Below are experts of layer 2 (counted from 0) of a mixture-of-experts language model. Rows are named router (the router's row for the expert), up (a neuron's input weights, with its number) and show model dimensions 0-127. Each number is 500 + 50 x the weight over its row's rms, rounded and kept within 0 to 999. Numbers have three digits each.
Before each expert's rows: "mostly gets" lists some tokens that are sent to it at least half of the time; "gets" lists some tokens that make up at least twice as much of what it gets as of all text. This comes from a sample of Wikipedia text that the model never trained on. Tokens count by the router's weight.

# expert 61
mostly gets: " over", "°N", " a", " an", " pro", " every"
gets: " for", " over", " a", " the", " w", " r"
router:541426508491516475462459453541429510569543418430552532511451479452420468485574445469493532519528556524565373487541482433556501548534564485423550535485462522595558552606495514531452498477401515579580510467545421472522405497612499486580512483545530501500454566496471453461568550483484515529514447431581507493441438566429467387517527585538465495466491526449601560496440446483539528504470
up0:508560484502364475567578565471424514554590538458516444487461410549530558475540451456559552426438518528510507389487490506571469506491524437522501639482543531480488516500499410529460504517501514492467430449456465525479438528463468612464350452394519432516506521482526497482538524448474424480462489523511565557474556471475428550516524478483631492480483554531529576567568504504561498569473
up1:563464482453492537501437484483471418422425454415539549526526561541583400451449449536397437485431533476458525456544522521587483538550541571480509543485518437453465418422479533519561506569545486471564534591491494469539449521497394453516471511508571506564432419549577562523463499596538490486497478535484521435533480526514545498437468418522526516499437486404559409552553452460491444379458
up2:378518534565506519469570551545474632454489551553460493455479481509549522517495577564521532485477463504510524490543478500450487459522511539553457439376475494503432526487512527495559509536558440530489443570525438516551400467449482533531412534581452579418532461549524517484513420530458489477492410415511424517473452496509598461448569407583472576479540587600463612471520526537544496438458
up3:451562507412512520496508623489482436505461497477496454537423557549512496527484475418471539537543429456483511504447484503517361542497496515473475578577522567503563582490449453562580402508459485486444531515616514534386512473542495466478568537540519599528515515522529514504440444487540487556392519491509576523550451480400532528612525564534540526563444451512484543526413502480441493628465
up4:518479398560566505551509499603489507454446463514436444462459507470482441525446582495565405489518490495416563514517499429441407488460484426562588557397530484581469567470512597491428461446442539526488580565522558471539510506464442567527549592475470531482484470519588466518408483511495523484494496444504438445499489507447619566491431496492530440498463589489529582476579499480514400480567
up5:416452512562557504546537501433493445640488398452484433495527583530466471509516551538455489511554594524508585495520471503473588432477596464474500475531450570520500400550507471502395547479418498551458500428509529498467478525500546499466538484463570404513552519475499480423495449594469433500516643524473519522495507512434577470556527463505479566499402553524526423567497539498480562382481
up6:481506556526517496464471509471489377420576612523447531463534572593459453579557500535505455462456528445439470478484543585483480503658503465518535449532512528467451520567511587544501633494465448512494499512510462528569442532508525510556495558482400451485485449585527494526507536567585520525511456574499472417454498480596519489453476529478481469440401480487479396523442527461534377456470
up7:557488540369533458553445514543523519524472469575490480517563477520485453535533584580532529510574443457513549564498476500550529414519451458495522533563423547494558499526541483478544438475514526458481484567523527524572598468496654487485455520494525484590453532404443510460509511477590526552541481464482542434484440489424500506564484532406370487461518540536617550529437489411508631494472
up8:437492506536379515559556508423467518537504494486419494455567536551457445476468462522530467516495535474477516645542471436517450515534537508518440538514569388504450517496477555571576499483469484643446477426535531516469436501550515459503431476564401576509497452485441427559504570561596485434450515533541511513501515527494485456346468518528520439571476509489444585574551508518497585459441
up9:455479498539432506522410463526548477397550513379483519540497490544605430513454430532458545592484450520553469456484454598449530513463570592452525450479492519478485503450495535523482533531482487547499499516491473463471563602484530504560547450561431553463483518464496497495437525582556510503556366572457457497471457534472575544568479551489490603446544607511513558459619414527488414573499
up10:503474540479461541436500534441492611492523528526442489442454559585512518451466561551527598455495531519489486529525470567668517518586432459356386543497545506508490503492501482400537400526435438525548494542451489487503461515476453527536456543485535518558590459489538433508434522554434518468531593476629486544444461480436515536467464437521533495460540481538489569519487499532521632506497
up11:566493477457543498454488504509447483382536418545573469482475379539590474502496585463527568552489472518523487475424471514452539419542491486482512502489516555505548508500515516492493455446498526467521545479564519466478540593508443401470596542404460580548496485599436409528402451541476506584542406467503457640588505470417500552460432571423514465496543465452490471513489474470463481582445
up12:462496527609490488461500470531567525425601513467462593516481497484557565433545455522555446539382461495434504398495468464544470473513452460548449469484541464484497528544480470541497571514443520495460540509534539483566593519372425527530468547490551512403480459574477555606484459525572459485424571459470460450534501467559569487632508533532489469509584512576568499442480543485498535626470
up13:485470409468510507559547535440490511511525487559573485519497474552553497567518497516488505453451535468545465512534465561448394547589418478549489587459548470499428578487536401546519432557451509545506466524491397593492422498532472488500451414515388474486514502515497411482491531574497559554608585430495595531520505484526502540474509493469443594404542514591500437531493532441488645456504
up14:499521528496435547466437523509465502567605389467620512484485520473568438365553468458464549476585561479516426508535535510444508462570547579506418488579398513552596462508478513523579478480531496564469483572499513520605566481484556505513392571564568515466570514521445434564524531520521517514472436502576503472518472518562512480457427505585556493533498508540541505496491562529409579541550
up15:426492411465500483505357469445405457485494498485448459460434491558457483500529493486478482361581501509459515568463537598435548532428437528444514463569549528509468492474545450543431503490504504499544601571487511515574588554521514588492565532477446501437517461465535444390507534482518559352422577465503481518437532520519466536479541412563581542503570532502489449555530530488474511535535
up16:490435531593470511514495566487502614391487529566476556482505494415502484555450568497459538447484412476496530519447545470381544502463495567474481456457491480524449435439508463479334562468426466500483502538486460436433454510471521422472485449437465508483512461474546621442519552520490518535479536540470467423402597418522456480425434529451513472498457527523507470554403494577540482425428
up17:518489493430486515504479449599416465523446580552531507505592532451430535511471568493525565487557456498507469503427567600511557449575463527447464462473513544508532440455480509503482478486456563495483559460570575402443441424483515557470490501526426518498470478510581414557602466516433506537576531489518489551442619436557507527576467503451586541465396446489458432432503448604546532447560
up18:486496494474358476580491558438478440472630443504466535495487556555509532527443451531475419536558614471529490553434591513456624526521449386485468522488593544504501528579582426571536486541392469527436505487545530449466443482536526507432572467553444533499482528455546519518456481562462491489443480468483467550541531416500512505465513508567543505524419485519438410422502514495503606508524
up19:553530510500471525411521514516470493577477455466479552475537479483470544517504566596472509497474410439578505464488514544482499586482623496523459547572373465541482546521480549458442463571409493503426430534495565500500600496575531422587524464395511560479502505579493470504469442516432607461424476466468455492478498543482498446516527517500354442520420477487450445526512514534523599563412
up20:543536577558551521523392534512498530405409512488517500464474559606480447470608480581476492581489496516526500494560505457475568527544590483525589489538453478461539419541478462526528465503607526469460475448529468484410351468491647437451511539563546472446478557604461474595499427520455446496505488493526454560585524461519542467528524495508546542480516531430532565515525537466503425532512
up21:559447530638515512518496541447511639480630507509506450436499585564452488539556460438531503455561398473407457562435521467519537540556519434418484529514616576482519433462540511481445612473542449490540476504486544509573448449498514506550493426495536546427448506534498540502534537503485525479437514543539457508536527511623414452497576549531485514475500529507494451497492498502453591390460
up22:544436554445556553482500503510452549548466486497481472516457498413387482650524400463534460529429451527449515436486453503531477492463538610469470456545506471505519439485551530571484480410509497531366431464511606467453440486570532459473523476547552429488484484531652504569522506520540447550482495446610501500500521578517601486517548552524551465530549421458523398497500508530546503531489
up23:595529419511466502480444446544518522426490618528553445485370468472517436495467515515511587531442405480507492506512491453476456558511482524607566362551489518535437523464487550520508449550632493475518545523530446518563544529557461435510529434482573497550444508422537506479573529560459617457476495511469517501529498596511414544505553539405475572590507519490466538507503398512468468499521
up24:511405471600548508402538525492440457539447527558566484478410434438463448510490457559476423619438452468503487498539459388505512500484477487528515502509532493544500479510433521438347512458530500463493551549491460580510479551538440584495455507517488388408493530513446494521477533490475502486559469528515554522503579540541468407552552550438538510559609554539442547419512520542548437620495
up25:603497531495454499445523391465448466553444371550506465548572460545479497511473454428592539390598536632602505480540507494543503528536462525509470444493561469434469481546483460482567475434449507470500509549558548548506519473479620541575561545487594527455500527483466411531404420508526450513517465470447487505460585514478571488522515422600496544534478496465432445560455487472477531509519
up26:529496513575527523526518418503471519448591505565531534476546611543459533481496430519631453440509446460466538466569515427493469502493461495449518546526515537541397556559512514542455597434429503524569413529534395454481483536526412550458519534501510526493617469491507516419477507459565540456457487490556453595604510506519437525563440598527472480472446506591488510498480509442477385589536
up27:501502481539533521516496429443560462539534424481478480443581603547515576445520543463449527467483521454389556487512541439579471474474583531489530480489474499499442467417536492468465510455448522508525548518451474517459431431526495565538592489442544479478518444517467526490552456547586467465436483615519494490485561550555606524422552437474430414468507428471421405532477409528640445461414
up28:447499558479500553504495525519450536554492582450450438503528517557488506443502487485593574504487572534492472570578513528542556510469537532487473441557491443544472485524532548515489494510540420473453611588584522567541453373442429575477520541532560518435598477493458489417470558539592455512563520482478585461531418520469484475471367459412452462432550514439509521546413513591495454581484
up29:493452437483488488407500596542492463463576486499455449477452498574497555456443524514460532516407549480463476442417499431511529381548612471570406568525492447474505483506482490543504437619445486552536468489486412554442526506544470480530508505524483617412505509549439487552492502557518587502410478535512553499588515515590557505510524568588583494422466552517442497581565562528529530493564
up30:437522401450517519526478475503499527569413504434504482552429501469492483533504464516439498510516494545466498497477481519485490515422464633504478445549467457498541496495479511516536559473490486590568500381433480595550469528593449581498470481458545500566431508441525659533513412449533457475530535552508456489562426500478467486450511421486411461493525536532446605507651560464589412462502
up31:470493543551450517484613500450519570538565498537535438486529561530536448511436525545524497463470448602562533527504514528518493534505439456438534528492626597489440512530508613595533516506474470475517538552406481484496487424462471596510417594408458528588539445476466502511614450520493524481489489496585535496460489474391493619527531602408480498496437562523497567454501448555485526550502

# expert 116
mostly gets: "″W", " inf", "por", "stant", "hes", "ione"
gets: "al", "en", "or", "ar", "ent", "ac"
router:461447444487543531488542448507478578568492524492429499453477439469491647542483491495422470437366484461539463491424496375484428399544497380509508572485475488578516452507445470516540503546401565498512486509475463444431497492541435516489614522520449459400471477402501506506530521523521529531461579470485526477499505501538433432442411529522595521520459583488469488539493582411493479554520
up0:518413584425430466433449458532524496480479442532452503538491506491413503559571541460516546486456409462523557505519471412555415548600541471535455442571499482478544445558494531529572468467456470517518400581483503546473458500475492459467479447509470530489501408504533442441486486363508473470632491546589480454456569469562582522502398476529476475465533444512451479592415522522573505533587
up1:414503460475415557445430453495436446429509559526467398441497499532497482570539632459473490484487544517497503521498477461546490564525563540501402637549531368486525496485514493458578507503488417407543492544520569495537543618476493450488536522458536487478476507450522451566537537498435475602459523505512510510448466514542475468493513456375535533466507468506409533504565533582522427618546
up2:544482489500543571424510515371556480479549467450459516593457406480618467353476564588508422470561448558489570435520519448515518438554561550451445507517534479533535451488540455532473473458527483427503602535522494568499415560459468547462425553473501494522491482499557526483609567548517531526500506451510541545462598463528435450586420557495545491499511447497497502491604456513571544492479
up3:482463554480447492442438468541481499491489594472453613501476537548508523436357629543577426439494512490454410519513523431514557535499473525506469425443421376464542429508562526517500563470500467506511484396486556533576513504463455510524464485491476555536513519473417518491470575409622475531511461554430493453450471526528554440461546506503532566502522523527578503506447511418464521389574
up4:502524453526545539556484503512573528474516558455541439509507495549432463452532518535467450504525452455475533521509539538560493592487469508615441528454523424473469478464542454413521578538573435502487555483539413483430506467449495420539603481576430349475566538470397391428494503527509627493504503500482483470569431492541533508433512519619506571514476514518508461610441518484525483538414
up5:569483517384466498478491563420557544483483462505470525536636592531482477435567483618544535492501552452501601389487486590489523553485499453457533484494512582467504495423532426517457580491478461584496529503500428459465499541544531393453476434583488527540532417443543523532501486493490477539515557422579443436462494410540561481531550506622525497453503561519475511488557542583568477521523
up6:434499519543493598534482497477445479486508458576475421522619434561470506469524450437509505494453516460521463519448434583593549492521541516442426484450631627384462507543541463567483474533530407407560472518484436470506479538519493505559474555510459567579569443590490585527497457525416505455520492505540491515506394497477575480421555485506483535507501540507558427552508521611467515528463
up7:516458553473478458591460522522476503531529463496441493557501408467470535458475522544595507396459544489531517494512429476509477619471532428473447493562475511462558481548529493432467418505475513453550449479523632495486497469538528504453502504469537509507462453510559447538560424511580580616549560494474471583476468476561561514592524477441523473574441392589440544605547500461508458515645
up8:425568445467501512462455439446418461516553414399513522531555634430519465533550459550421466480559512540459503521494482498460598465400509547480582544485499635486512614498513474485516491499490476500552464505583611512402560523403518473514495537480511534533467437477435475526551484381493470618484475475536406459479473530475433536541447574507524501513404501537495518548530519511518480441485
up9:539560519463505560498508458416540557474502520488563477506507432458534458549447527526513475597522493505424481547473497518385526608538478467520515426333389444495583599530507570480526452535563474539504484458484483618513471512577593480508485451495347479541428552469505541465525487537520549569546444501490534380493483560532460489450471521499465562509487515409466489429536500523451540453524
up10:467491535594508517497449597609571515467512517499461519470508428504460461548479577460479618508459507484472534426527532536404539596538486425455536461468466452479509537477484595492457449519472403453510510591485472528482562437510465523595501491457535495545550431505513539494529479490597534443444479546460443583538531511493482584485533563410478402529447539475556515572601412501400511496392
up11:580608528494516556510459512517422484521485542494511487488419457552456496597394492458583490458485441418518516550544496549470537439472489532446484556565537480438517549466518568524580552499479422376418525463478575504495478485517461498508517408462429543552537463482460524503455601560519497519409457580457558493417451452364514475495575438490413524456557478540580498521465483546453594533498
up12:540503550455387553524574455540521399448538499576459474465381432483472483497576516495548515514506470512567395541463518483506555441513597566447546485489543574527482483547473459535541514496497498487587425553515453512550566557445516446462589464393532533540509499526506488479416495473472423524557503533491469546401487473538446608504583595513495502412491466570538476576493514498635442515542
up13:635411571482538545502511433502548484513511443502524506494500514516425492612441548524540673493462475517498427465596497470513544495462547443515539466494435500491496504541558554450520512490528458470458488496447484471516558541440516394450532492547467499473500508546483555449531456466497455442553544542522417430473477412449503566541481485509449598464493483562545510577529523518541411309426
up14:439515585621494510468497477496587449497469482473420407457507569583425467571487571532438425437501530490453472450532505443571547502635496577380545479517450458530522469498477488520513537515465474538488436490547499511490573482530515520520502425565452522481544446450557455527466531390455505548539454493560422504491454541472493501526412563450445528539478561497469500561494441368423418479415
up15:533518463545429508510487452414582458452525538511503448487531450526493477495507427562519484516490521502490457632538607537528527460519578461485377427461541477458532453537513549593427539518490459505410562456495471449628376462452508581569461606607468516402400485511449531473496511530501467477500486489509572488433423465469524503482533438512559528446508456506486559520462518540597571507525
up16:534458595486500498569439486484588488438484529511511489496502429413514451474452486586551528516475450475515424514565483488453549542549536509515482538497535419468455367504470418583545510487530526391546457453448443479470543523504560472663437552434554425513445469543410579460511544447448451438487492542455482445461436452542493508566481488511496518488500422457532564559569499538402592487430
up17:590515511528468544393500504445529462547527494506470452494489501506538503534381425512474429371485445541431468543555512471537498484577533586458409499555516530467502494581515504503589435515480447432431509558528466523569485500619580474507477408541579556443574439475455429459495480567504462476516555521482510537534386406568595509466520452483587500477547482541520520506478484594523488574442
up18:457444568505377461501472480506570502416484537528543506501558533529563487505559459596546547583502515508518473472505511557498436489451539573439529498578560531552493403439531460461489449514446525559533483502473506527498422626574523505466555505509459623444547453600560484525529466500456521522556437390500463482414585542514411578570529503532486562524511572508531537597469542594490541562538
up19:472531465526549509496491476472447563420518528571465558529469478527573440549484567598571462505468560492453497373432482535414625465563542506529525533471426560537476411450539581618504475440413459586483491569483471507570521555583486462474492469518520484537516498551524559557534454447503552437543520505551532562569456556524584495499462481439457496530414491499468443501588567597489520579474
up20:444506569464550529580529470555457488527518422441474589494414582500461467440482515494456472583505582470489458537438418518546522451556487592543497560474601506495456474506476505522473515492484500446550493492624496476423513555514614563397497532409543478535484561527533510521469524482430450451466425548491509300484449499481443508462497477489496480539521564448414521443446515405474440477515
up21:531500505552545458589491637464490491456453360491512525484508552486483472541522568463546512539452377483436531468529509500482490527609474492539514453447448516500483443553498565579507468529514496534540561499508500523495427533490489568464467543507495530551499523470467554395481379472547465439527470362564490420611500544480459531484509517482517458507564535444474521533543537456435627629426
up22:577514532592548475542481511506596547394562357533509536518520535512467493600415488617497519487481539491421451474528486464435488571529411524442506487546445518435531485496514519444445553552575506557425486500479442406488546530465515496465501453521575483463569415479528468540450468539518521474476504486467534556416489457448557481500502457415541460475567581516423647533508542520535404499564
up23:527514447520599500575578487515522487478505553592574456452572450564503453558500475463496559552531572453419561571487492618442466510496438557540556483579535445434434481413509554473571482545419507494530547504575469514467505473447428477502532439440493486582472460444513454507520540549511477433439535523457538405538521486501463453508506453490475587510499359584461557456407545514461516601441
up24:464544471520463441422466550509480442600525484454483405494453439582512463421465450540452497543494495569465632589448479458544473459493538499503585471516561466585561572486477546419461510461462540621546530551563493564544577420618507539509519522458450493546480523547542532497467486362502482510595545553472547486496497485552507532499487449558585479508495470526488516554430448536452425507404
up25:465525544428484551528428425429463433505474503483573494504536536531379508565478460555600529396570534575532558546518563473501458447554519495508453499479520568483486443536569507395503527504537492490498454547422390517522443444586507507546510552446490497505457478487470431458555448501525427480453490404442526496472363502520402561471445549523453425483502518448448614562523528464473532527403
up26:517560364476481513421471454429447501471524555540472496517455577527512495509456512479461501411487425556446449425535539539530471465527461550433593470577520523521578425532497518481436461601465564470587422479583443519497445440537480510531522476471441495528417485465463449503546496478644468500472569402438447433502454466511471561443489498548469442480492525540525548599483472588410427438492
up27:446485476556508508427592552486521530480479542503510497483433523550544496570426513378418444481493468503497517656434542512516454376543475524485513502491517530435477544554503572433483419488534509510403493469589566572590402522450503520457511470501526434544462555440501413514473440514527478512479490562403453570508535522473549498366494488521455538564482528488522603468482532510539555444400
up28:476558392484458513505482492504534484523469342449506457510508478556508499475408390553487388577429495455565424473538502535452405463559515474467582508522542476555468467501476463548507512469454533530502480488488491478531437578517513485515560464503475576522474590487558450410523543526473487396501384553372491428544603611482489454564529515479455480439559446523521497534501520461530410515496
up29:545398513609495554563501456489514529396500480485525510488463549504492467616535494503539608594527505507515539534470513494506540630548490457492444481386440536498456382556501490538534535526587452590518509550486578470492488476560561495447487419507475512455539509520561410509499457519455473524539381516483506446548521523462548555497379545549479540511467520486474489426545592507565574482392
up30:451571450509490532451392543462510491479535480491479449450491461522511486432567492443500538514480561512506549435518534543411571409509501516538395497504516583532482514504531497523555508513465496500581509543514510504506529414646450394515470490406474520503434395495445527467429548440520542485500447559503484570487385425451519593547499510549517488549516387521598487547537569421558523393432
up31:569482519400450525511570515409439514496501452528589494465578584567419499524535374520487512526558338502510580565491506514412392532507499534524494522557514530487433506542537535448550485521463475469485488401532601520471548563441473549476580394476468489529538521522544503440556573475567483431502477533460562488512481531551429512497539521490464503462410560543528493481428425504453418490435

# expert 27
mostly gets: "elligence", "ultan", "re", " fre", " According", " Spacewatch"
gets: "ar", "re", "u", "er", "at", "os"
router:596478452452491437520470533484415535569434415493465581522566544469526551421599545508499486419488496537548440544389473399476373445435481479490520543498542588535504503534441544505518506372564540552463442417487558533524506418491518497506543490460485459453539589451448581589505533515555520525483493523581493467473528528449449395436457543512443477464503498541498418503449534456506421474529
up0:449519514487581544526454463542461574520520507551415480469553444573486487497492470595368534525517444490554481514490618497585519468504577522579510521495535575408534477545548521474575526603552451582488536531439548556523465485441497547387417486513488476537466532574473569549565567544504473494481569401470461525431546519470416537532488475437505489464519467516553560623506467589500581505511
up1:561454432468518579533557497467583490529483472554478523555491498501412592490450450519587447490505523462576458527535532526444507449512517497476513455496516481522532408457504485536522518519515537391499551586497481441418466488448554609508504439540531570469555529446448422576585526359453517571537631428442521512546560555538524516462522470529482566457565483523516565459469551390586496472573
up2:500446437471546560527624531498539513455496438568468481447548533519526479502482475522537573540457480438557602451491493497560518508480496519493404421584499512493454456457524539435515547505505464545458479490437422438477418478545560508418484562540456480507479456465571448456485462587501418461592513535560413558620532398534377507520524448433453477498466510555471464494554491514561421621438
up3:511455433497466525544481549456466444415636528487521497467425487479507454582511434510542513455495532563502422542497512525516484488596583469552510457477562528482495450387541524537522419486307488440510446465535579511493488535519572588535439566533438519617527539543528456539526578492489431476522528444546510557496488526455460513471513536583532483419414521500476479532498606502565580482468
up4:570549470461509583426549514473547591447505510421515445520567550490435374422569464529522445549480453571384513457521538557523559458585505512485485406447501453502460486469466504560502554465553500485510455526526523534621597382563590520495511538500575557508444501502539545595444489442540490509572472431568534525532484437520528503543570413477528503473457494443534504497531475554467467558411
up5:479388487468485519479506483531497463545510437499533475494432543568476510496565540502512504578554473404487579486539468508461498504456503481479483624550500471501518533440543618539485525531542531542595504558445547517637608431462544543609446668514476538559506474490465406551536468497504528429456484478474508566628471550393532498492535497521468556554518541546531521556425532491475506447490
up6:442505518546548517510542543447434586591559534438449558569594513510576462614441443528538487417553478482475498442499510431560471532497431500414536445489466551474673523507481501540442462531530544499474462548465467502449527474485509401473472500618500470545585481497497587451541550483536512501556476472548469497562535517560495519591531623480456490517513439554443543538534460576464455464583
up7:499439539493542495454435483520573479464498526473473486498519519470498497552614531560477507512450387483497531420495509547641524536479561600620486441564489413526526492493529498549437422507592492467509571523498454686548499567571466459436473462447567603501515526526505506526537471521514541452520532479570478504516524558515493483508401553578441455456531423513500473557571564460424511531472
up8:451581481518435510468516568504528490483498427535471493522493483514511477500471508528409448486506507521535498422512552494614499503588504514447521516569498559483446555620544514567455419548417501572430462444524521533511529470550509487399465427469495470534621434499552487543504573492444586498439531433488513471404488590468488607508417629456476497478553544614459537521559499541510418585484
up9:577500394595437444468548509485460440458509496362467399494461492632443445461496563540473451502536591548477497561485487451526532427480508539504429568481454581484377420483497457506475480561502481560514461489496464544462428507479496465469509449563357548517399432546555491531431435485539490508494514541451600536500469499496571574502571494554468521567503465478551487507570493460516523454507
up10:560445509502512495462452589475492522473531421469526471449517475517466520478506616533543522464482475492424541600555527513503539418498517418464463443608408499472605495543516511503446539523522502490457536568413505531516507447583431559617517463381399568467454443439524445465442558479558511631501458518503477501480575555437621484517536482527561549517510441492501509519513538499421579516448
up11:426619488547542443546424567475534504479531515480432505528517506464530570531557438523539602549554509569545523480516515549491447522490475498469570441564480507450482510529529503421501411490519510535466451496451528611458573519494444507433546556527551567554367554507584548414459510530487506428629488462515489493528525540531424494441504481442430435596583547361419495515497451519479518487484
up12:577621449474510430561477575480411430501534441524601508461411507511504462550506505454561563458499502543528533566526460469470476580572580483487561481544445486418438547504473489591541525492528479490493534569524514439569540442601561442498538479467430385487455503586549483529477497495501553522472460440465465428425493467500500538478395458569441464488506510519411515617504508598477579542493
up13:577498501567535542479537461496442513491572497485436519484492480582550380437383341531468487519440440594506490521549578473593471554545454530482564489511481512434461481602550462490515470496520457490531459594472499498449506499526465504551500395516506504519571474508496455604567566511462460480453530558470481535603548570487503491522398477451567540496393440483482518403478535528432434510475
up14:511471430526498532341516458479526501454599539580412523439615555474542448518497589560608596457481449412479505557528536554514486445540493518513592453479506468391460570428563546572503523560495498541535524524522501482537433563501433541505570532453546501450469433491473482584593453482479499563544495471442511498583560528488503553446416547491541485458469509475485508440514503574483485409474
up15:539491513551435576431521561422548470462480497457414494476461428519446529551458619512517571517454481487460442447492529485489530489409435445414541452512503457517460516540500490573379521456482462493468427489468498443445428499582458515462575527574572528416498495471514483432447438553494519511542601497462510457533438502561481553538510503537541532380477550534496508555465582441662452516577
up16:508444451527526571491497480567483537414465474636629470477475584497623392562544521589488473507375506526652455559543499456547496444516517581434525452499491553546464474499507439534524502470544507571464512520517483524578482478428543599502458486467545503521530515529434510486452470477545532483503514492469472474460430565455510530527553508445495509480425441536463528562537502595529527558624
up17:454471529566537475546414476501500561571556533529397480540549354507540483514556608456526556489538433502506456532486445489448438473479569457446477521486480467557468477556534502504454422442497544554491500510515539440393508470542583542503455599462509564520568465527581467588492492524609405552505545429491479501552514485550543469523525467546485562477533451526574477551477500555402554398390
up18:486492585572499472493388460355541497484527527516548559458488527504573467465512463554505470454432490501391578395493536566470550460471437464510462510491477513493498451480528516455432490453483489450544596539485386549454439476511445499492497582564475422508434437514515459496461518544617540501568521546545495535468520490576545556547519530629469403494499456410535565519484522447424603475477
up19:569563465464427583494498436525512432469595552503476499517512532529576519397421504559476568474504493481370478513439455559434524557481537485510508578473493474446539547525562559552465615519516494367499491538558393467449480471487508407527509420547469476519455491523451486523541558457540461551462540585436608606577422472551471483524468545472529481412484478478550552589503489518522490531476
up20:391468538649561492468543593415524478430503477506465514568420559460417592600475574561434579569426542504505457497545486472448493548525494524536461626541458501539521430508495496469556439490446471507481395421371454475450464522520419480540502544452488460445479501537491496501475484517470529499637544515522600517513451500502496458497486441424505496500500502476430543486577499505464475536473
up21:480438484485516587577401557422510397490549469476511461498581496526506510498485543525552397414458507520473523512419532488523505551527542572461430383548566555384453548533485537474479440507551445487529461525486499572464437503476411499526558508568529502437452453431530465436454455606528470527570547507458515485539530515628501482517531505497493465622474496510599526588553445551555542527561
up22:517415446482451551482472579497461432491627444452487456504359457508521542433530527470502544440520493569467537495570543568478489419559534472515524445535452511468500542504517503548510473510586498513501438514424532451532619538485510502553543476465464443416558424488523511470482541582453390533549378550476571521475497444475566534504523515471564527542527537373588460594465467561549529525433
up23:550579474571571528537522500455532512519497651569433470443428447511470454521516608517488503566524467436408500486554548486426498518477521338442487528455452429573578480441510526485536498495437456474499568503549514552498460566523446509528388496447486455473532501469451551487577536474507548584467578502492533412435429574544585461497471492551429454463506471483479534603532471483509552504562
up24:485516561556565530509468444430452540510443513582473477482500451515410419388569481509601516499475492544543489424602488464397504536458448604544557545491513506533455510535478489398622463458498536484540554514556447367537522479620501531536519471434409568541504541565481518557576488513493515553486482428476510464487603501480520517501428566557462487486519461545516534492505555583500513567435
up25:550451552559550560560508513512491483470495601531540550480528527505501503583512532510532419496479520487471512399561476454555506461437457415504416500527478433489487488536464525533515497513484497457537514474553472540589518520467512382456467490538623481476499478380459425559384477425583535414466457528498564485465486502503451467511617505479519448518585487597531613508460480361466452587457
up26:561465399612538465449465464410501483455554434448486519507493582557499445380483478452447503586516503582393447529476527545602473574559435437505569474535533479505498591563489570511476446452528510523496562452541512581538505502548497474589544435501534528537465525510523482396464460554549559414436382543484493468572539473505547516546541500534476537459502510496486437390483442463550557516502
up27:540460541424446573579456457487398471459477519536546462476424524527460486465581454452450499430489549562536498493487533516508465445506520455399463517454516539448503516558466423407577498444451440386421485541523498538514509515479514532549512585514497502518499512613523455448490455587496490591546545396422479424474519430427487492449473426503450534591518430465535537518401575562544577514579
up28:498467507621556557460388531579502529458611590525458567478426474516583521421498501500426573473503458426551512443536473535533551525486576498435504501610568530490503502642493474547448472544563414518479506483493479505473483523486502496451479519568393553543537492507450480497543541607477497514467452444493429417421527482474561480503447503517538554446404552486545503610502518538509534430446
up29:516583499468499510550522453470429489466475507493530414502412428515543499474510453521478514417455404513471556568572574578509544513535467511479478444407523531466428610562503471562481535442414506436593474437587472587557465511513452507544557435422559542583456433482434472613565484525461472539552413500576490560495488561489548481491464518573480517510484499444499525616493400523463499552543
up30:470424508518534529455501549417514447498479483527530462534538501494469454461479533511498423476539519469495592496564528538534460596494555453451488446535587502410459545567523567491500483472440482424427491522499525465496460587419459463508463485512464508440469522536627493480519394449451466366563522441429421369432586529473485599600520481446450519484477468482393575421501449496495478503554
up31:490427529502486596578439553563498459519536507591500453499504513436515471644530492468445557576429524408479472564566517549575505511522465491498367408454579531470405570550526463458524563510464423495563531548481493495495550499497529551560462424495444454503495491509506506457524511499481502510486530544504570356442417412532467485491423429509486375454482558468500510518552485474492499558409